Below are experts of layer 5 (counted from 0) of a mixture-of-experts language model. Rows are named router (the router's row for the expert), gate (a neuron's input weights, with its number), up (a neuron's input weights, with its number) and show model dimensions 224-447. Each number is 50 + 10 x the weight over its row's rms, rounded and kept within 0 to 99.
Before each expert's rows: "mostly gets" lists some tokens that are sent to it at least half of the time. This comes from a sample of Wikipedia text that the model never trained on.

# expert 53
mostly gets: " and", "),", " &", ":", " or", " including"
router:44 59 47 63 45 59 56 53 42 55 58 57 34 55 56 43 33 54 51 53 41 41 38 60 59 39 60 55 47 53 65 65 61 36 41 41 56 42 56 38 40 52 44 41 64 62 41 59 53 59 38 65 44 53 47 67 53 41 46 69 58 63 39 45 36 49 49 50 52 48 52 37 50 52 45 38 53 47 44 34 49 37 44 52 42 50 78 43 63 54 51 40 44 50 64 61 22 51 54 44 51 45 43 77 47 31 58 48 62 55 30 42 56 35 44 60 42 47 35 38 63 62 40 40 50 49 42 50 59 49 48 38 66 47 52 54 49 46 63 46 56 48 66 62 48 58 58 75 32 43 48 61 63 44 51 63 43 69 57 36 61 54 54 50 59 36 48 47 44 39 42 53 37 27 45 53 41 42 46 38 59 38 60 53 53 52 44 29 49 72 70 35 50 38 51 61 57 57 44 56 59 51 53 33 37 67 41 46 47 68 65 61 58 58 36 45 62 41 52 52 36 75 27 59
gate0:75 50 34 43 38 51 38 42 45 45 52 42 31 50 52 65 33 41 60 29 40 41 41 56 62 67 43 49 52 65 42 54 53 35 55 73 46 44 75 57 33 57 42 62 49 47 39 51 52 63 40 45 46 59 73 68 53 42 33 49 69 40 54 40 53 57 61 47 59 53 37 54 51 36 68 47 52 48 56 35 52 57 56 76 46 61 36 36 53 45 42 44 50 67 69 29 44 48 54 57 43 48 31 46 42 37 60 39 52 55 54 57 60 38 49 69 37 59 45 63 49 53 50 33 52 49 51 32 51 48 65 64 52 67 36 53 56 60 57 38 45 56 44 51 39 55 36 27 50 38 54 65 50 41 40 39 50 41 47 71 61 57 51 64 45 52 48 49 57 64 50 82 43 57 49 54 56 58 41 60 53 74 42 44 40 43 68 25 58 56 50 42 30 58 78 50 58 52 72 52 54 41 47 56 37 53 39 56 55 42 44 54 47 54 61 45 46 57 37 53 33 31 47 46
up0:32 54 68 56 43 53 57 58 63 38 56 57 56 56 44 53 43 48 61 42 44 68 43 49 38 47 64 53 55 59 45 66 33 49 65 32 53 30 39 29 51 47 56 41 35 26 45 46 55 40 67 42 50 54 38 22 41 55 53 62 60 45 48 35 61 53 52 59 47 51 41 44 50 52 55 63 59 45 62 53 27 57 60 40 36 40 51 56 60 49 47 48 33 56 63 60 51 51 39 57 49 41 43 45 53 37 59 52 62 57 56 51 43 66 44 37 52 59 52 42 37 54 49 54 55 56 45 60 58 64 48 29 55 39 38 53 55 48 51 56 48 43 52 40 61 43 59 55 46 55 56 41 44 53 60 43 50 39 58 31 55 31 66 50 45 58 45 43 46 49 47 40 63 24 41 45 59 20 43 53 33 27 57 57 61 41 51 52 48 54 55 59 76 62 36 51 49 32 45 44 52 56 44 39 45 44 59 49 45 51 65 55 66 41 45 40 62 65 39 51 42 61 55 35

# expert 28
mostly gets: "ley", "son", "ville", "ey", "ola", "ella"
router:37 63 36 54 41 68 41 54 50 61 46 67 35 77 64 48 38 61 47 46 45 39 32 47 54 60 68 48 54 54 57 65 68 41 47 40 53 57 51 36 49 53 35 33 49 54 53 51 51 44 47 61 44 56 63 64 59 51 61 71 55 79 56 35 45 47 57 55 40 55 53 48 52 59 59 57 44 00 44 41 54 67 52 52 45 39 57 47 52 51 50 46 49 48 53 57 34 59 45 54 50 52 44 58 47 50 54 34 37 50 31 53 37 43 45 66 54 55 46 46 25 32 51 44 55 39 54 36 60 40 55 44 52 52 50 61 38 46 47 40 51 51 60 45 63 51 47 54 67 43 41 54 61 46 41 36 49 55 48 45 68 60 55 64 70 60 51 58 49 36 42 47 50 38 53 48 49 24 37 52 52 46 61 56 39 67 56 61 48 50 58 58 64 45 62 65 62 58 43 51 57 48 57 46 39 66 45 57 50 45 44 45 64 47 34 56 49 35 59 54 49 62 24 49
gate0:39 50 50 63 42 44 55 54 53 60 43 38 40 43 37 39 50 66 32 45 56 62 66 49 54 64 35 43 51 58 57 59 48 35 62 40 58 47 63 39 50 49 36 56 45 43 62 56 62 49 48 38 44 64 65 47 42 31 61 65 57 28 49 43 45 48 56 48 44 42 73 53 40 57 70 52 62 60 40 33 65 47 54 60 49 59 51 44 61 47 43 40 47 40 38 49 57 55 51 59 44 61 33 47 36 50 21 47 46 54 65 54 42 52 47 43 49 44 40 52 47 43 48 43 65 53 42 53 48 62 47 54 47 58 42 52 62 56 42 51 48 47 51 55 59 68 31 36 49 48 56 46 66 49 45 54 38 47 60 68 50 58 30 61 45 53 58 48 50 34 72 55 49 65 29 57 49 37 50 28 52 58 35 46 61 64 47 53 61 49 55 58 30 55 57 67 46 49 52 47 50 58 58 60 48 56 60 42 38 59 49 39 29 56 45 60 48 28 54 44 60 52 68 40
up0:42 46 57 70 48 47 38 46 32 44 53 58 50 62 55 54 61 67 61 62 35 37 54 47 49 52 67 58 37 62 48 59 51 32 60 64 60 48 60 54 46 39 64 51 56 53 35 43 68 60 38 44 53 51 55 44 50 49 52 55 52 64 53 57 34 50 57 61 41 54 50 50 33 38 43 38 33 51 63 44 39 62 46 54 39 52 56 52 31 34 45 74 55 47 64 49 55 51 37 50 44 50 43 59 52 40 37 64 52 62 41 47 48 49 41 51 46 50 57 42 44 57 42 37 50 42 53 42 43 54 57 69 55 34 46 57 48 53 51 36 43 51 59 36 42 58 53 46 55 52 46 58 39 51 42 67 49 43 42 45 57 41 47 45 61 60 57 80 58 39 49 50 58 65 70 50 40 50 33 40 32 43 41 41 52 59 62 63 54 52 38 50 46 42 65 45 53 66 54 54 55 47 41 57 38 53 58 64 35 62 51 50 60 51 30 52 65 60 54 35 36 56 19 51

# expert 20
mostly gets: " and", " or", " &", " of", " named", " called"
router:37 46 34 52 82 40 54 45 56 46 76 52 40 58 64 46 40 62 60 56 41 44 48 66 52 43 50 40 45 60 52 60 55 41 51 50 57 50 43 27 59 51 44 39 63 36 58 56 41 53 58 49 41 44 40 37 62 56 64 52 59 50 52 65 32 54 40 68 49 38 55 44 65 51 41 35 55 50 51 51 28 48 48 67 51 46 66 40 64 42 58 43 62 55 48 61 30 58 58 42 40 39 33 59 65 40 51 53 47 58 61 44 49 45 53 64 61 55 38 29 65 55 49 43 50 49 53 42 58 43 68 51 61 56 39 50 36 49 54 41 60 44 68 54 55 55 47 57 49 43 36 55 63 44 45 53 53 62 49 37 60 57 72 57 55 46 53 56 51 47 41 35 42 34 45 59 56 44 38 37 60 42 53 36 55 57 45 36 58 66 64 49 64 55 57 55 52 57 48 64 49 60 60 46 47 66 43 44 63 44 64 64 69 43 56 50 53 28 61 80 48 59 39 65
gate0:45 57 52 59 64 32 44 64 42 64 51 47 62 44 45 52 52 44 39 31 51 70 68 83 44 56 34 66 45 55 45 57 43 41 45 42 44 47 43 56 46 55 56 59 40 55 39 47 32 67 38 75 39 40 54 38 55 48 39 47 35 31 44 43 49 51 43 49 40 57 50 57 53 45 77 33 29 46 54 45 49 59 40 62 56 45 40 56 33 43 44 37 58 60 61 53 53 56 39 50 51 39 37 51 57 63 47 41 34 65 63 47 42 46 59 56 63 56 55 41 50 38 48 58 50 45 63 54 51 40 46 40 52 44 58 49 66 63 40 48 43 48 45 66 33 40 69 42 67 57 66 46 63 32 39 58 57 62 49 46 52 66 55 47 36 40 63 36 50 51 48 56 40 59 31 33 37 39 33 63 43 52 45 39 54 45 50 51 49 41 56 58 53 67 39 54 52 49 54 51 45 55 54 60 51 62 68 49 43 40 58 37 50 32 36 61 38 50 60 43 46 44 60 38
up0:49 49 44 50 49 52 35 52 56 49 27 52 66 48 63 67 41 44 58 55 44 52 31 65 49 42 70 65 42 37 53 52 37 45 43 47 56 59 60 57 42 49 41 47 52 47 44 63 36 56 43 47 56 71 46 58 49 61 52 50 60 34 58 58 44 40 58 33 28 59 49 56 65 41 45 55 48 47 57 38 31 45 42 46 44 70 51 46 61 38 56 53 48 66 56 46 61 69 50 62 37 43 38 46 40 56 44 49 50 47 65 32 41 48 50 62 56 51 57 43 61 58 38 44 40 42 56 46 54 47 55 54 40 45 42 46 37 58 45 49 39 46 49 54 35 38 59 58 65 61 34 37 47 32 57 51 61 53 54 45 48 52 52 60 38 31 26 45 53 62 44 55 57 44 61 68 60 49 48 49 48 67 50 56 48 57 63 47 37 43 64 34 45 50 36 65 59 53 68 46 37 51 49 54 54 66 47 39 44 42 52 48 46 44 41 54 33 45 47 60 23 57 38 46

# expert 43
mostly gets: " by", " for", " against", " between", " including", " before"
router:37 66 52 57 49 58 40 66 58 56 41 48 30 72 53 31 37 43 45 42 55 44 35 77 45 64 58 64 49 48 66 57 52 47 49 43 60 45 37 30 52 47 45 44 67 46 52 50 53 39 56 66 57 54 43 63 64 51 55 53 64 59 58 28 55 28 49 58 28 48 37 42 53 44 50 40 40 44 42 35 45 49 45 51 55 37 62 50 54 50 52 38 51 69 58 52 33 59 42 36 42 48 36 56 53 35 63 49 47 51 44 46 47 43 43 58 44 71 46 47 58 40 45 37 46 55 61 52 58 50 53 35 66 48 51 58 38 47 62 49 57 57 74 55 55 68 50 72 33 48 38 71 58 47 39 46 46 65 65 36 66 51 48 44 52 58 51 48 48 49 45 29 56 27 35 57 34 35 42 55 51 56 66 29 57 56 54 41 53 53 54 39 67 43 50 56 64 42 38 44 58 65 44 45 57 44 35 44 52 49 77 50 62 60 38 48 64 34 55 47 45 63 43 62
gate0:47 60 36 70 57 35 59 49 59 72 50 52 61 57 53 49 43 57 43 55 40 48 39 56 54 56 35 55 51 58 57 55 57 52 56 42 60 54 34 61 48 55 35 47 54 48 48 32 41 41 46 40 58 44 49 55 33 58 51 50 43 57 60 39 49 61 50 59 43 61 51 51 40 72 57 49 74 53 33 49 65 45 43 74 55 56 43 37 41 49 50 39 41 36 53 40 55 60 57 50 51 46 37 56 50 51 54 38 29 29 69 45 50 66 54 70 52 60 65 66 38 59 60 44 52 42 51 42 60 59 45 52 48 50 79 50 50 51 59 39 46 46 60 37 47 53 39 54 58 51 66 39 58 64 47 58 53 52 62 55 51 47 49 69 44 43 55 54 54 63 54 35 58 41 59 53 60 62 55 56 60 52 51 52 28 44 55 36 49 44 70 36 45 59 50 48 27 71 34 57 31 36 41 59 57 44 45 43 60 54 59 38 46 48 53 41 33 37 59 69 55 43 46 39
up0:71 64 44 60 43 47 38 38 44 53 54 60 61 42 55 39 39 54 51 57 36 56 39 44 34 41 33 28 44 56 44 48 56 44 56 50 64 33 42 48 41 59 58 47 51 45 32 46 55 69 50 57 48 60 58 40 58 43 63 84 52 49 53 52 49 43 59 51 64 44 56 33 45 60 65 51 54 52 64 61 36 44 66 60 53 56 48 54 56 61 42 57 40 37 41 52 63 30 40 40 61 46 35 66 37 69 74 57 42 49 49 49 43 45 61 54 45 56 51 55 46 41 75 26 46 49 42 38 52 61 32 48 42 52 49 40 47 56 55 51 52 58 48 54 38 45 42 64 41 45 46 55 46 62 66 52 45 44 44 55 59 53 64 61 45 70 51 44 52 55 45 52 50 39 54 60 34 37 50 45 40 57 46 41 50 52 36 45 56 81 51 40 42 28 43 54 64 49 34 48 52 44 59 46 59 37 67 63 44 42 48 49 44 64 48 48 73 52 43 38 41 56 62 55

# expert 33
mostly gets: " from", " In", " at", " October", " in", " June"
router:49 42 45 61 61 54 50 45 63 57 56 58 39 63 61 54 46 52 51 48 58 43 54 72 47 57 48 49 55 63 45 50 58 24 42 40 53 62 43 34 51 70 63 31 49 33 46 59 52 41 43 53 53 44 36 58 67 49 50 49 54 50 66 44 33 51 40 53 47 38 61 47 51 52 61 38 54 40 59 45 61 60 64 56 59 44 52 49 58 47 33 26 57 48 42 56 60 59 53 47 63 44 37 45 31 44 60 49 39 46 51 54 57 43 47 59 45 71 49 48 39 42 50 40 54 45 43 44 69 54 63 41 55 43 66 65 45 48 61 41 64 42 61 53 49 58 55 62 51 46 41 48 61 47 49 48 46 57 37 45 56 46 55 50 46 38 59 59 43 41 48 40 35 38 28 71 46 55 60 43 48 45 54 48 58 52 40 47 58 46 44 49 49 31 70 63 56 59 39 63 45 52 56 55 39 61 50 35 46 55 70 46 60 63 37 44 51 30 66 56 53 66 39 47
gate0:53 53 74 58 47 58 43 50 36 51 50 47 51 50 39 61 41 48 55 57 74 53 46 34 46 52 51 44 60 58 59 47 40 34 48 43 46 35 50 39 59 36 57 51 59 50 62 41 54 43 39 50 61 43 47 40 56 43 41 23 37 56 54 62 63 40 66 48 55 58 57 54 49 50 67 49 50 46 61 47 57 47 52 34 43 64 64 59 58 30 27 57 50 49 47 43 53 46 43 34 75 36 52 52 45 60 59 44 58 47 49 56 76 53 33 67 61 62 46 57 64 42 45 64 48 55 56 44 36 34 45 37 52 38 72 46 40 57 31 50 37 49 59 44 63 61 59 37 70 40 63 45 54 52 38 51 51 29 46 32 36 51 54 48 46 55 54 54 50 67 50 54 41 46 45 49 57 50 64 46 34 50 46 41 46 59 52 45 59 43 48 61 37 53 61 49 61 28 58 52 36 46 32 39 51 57 36 66 43 46 32 41 51 44 63 41 74 50 59 31 47 49 55 51
up0:37 44 38 52 72 50 66 59 45 44 57 35 52 67 41 63 75 52 72 51 56 46 64 37 49 70 49 46 34 48 44 44 39 59 65 52 46 35 39 66 45 54 35 44 70 46 42 47 47 46 57 34 43 33 56 53 46 66 54 45 75 56 71 37 71 54 42 61 44 31 45 54 55 51 50 45 46 44 48 59 47 50 69 68 56 44 50 57 45 50 46 65 43 49 49 60 59 40 58 44 43 44 54 52 63 57 31 46 52 53 49 61 45 44 58 36 56 46 60 59 39 64 47 42 57 45 60 48 35 48 48 59 48 55 40 46 42 49 64 45 53 70 46 59 63 53 53 45 63 59 41 41 58 31 43 50 52 33 50 56 45 34 56 73 53 28 67 61 56 37 33 34 59 66 57 39 50 40 60 55 63 55 51 69 38 52 37 60 52 36 43 54 51 57 39 36 37 62 40 41 35 57 36 42 54 65 53 36 47 52 46 52 41 39 36 46 32 47 58 58 37 35 53 57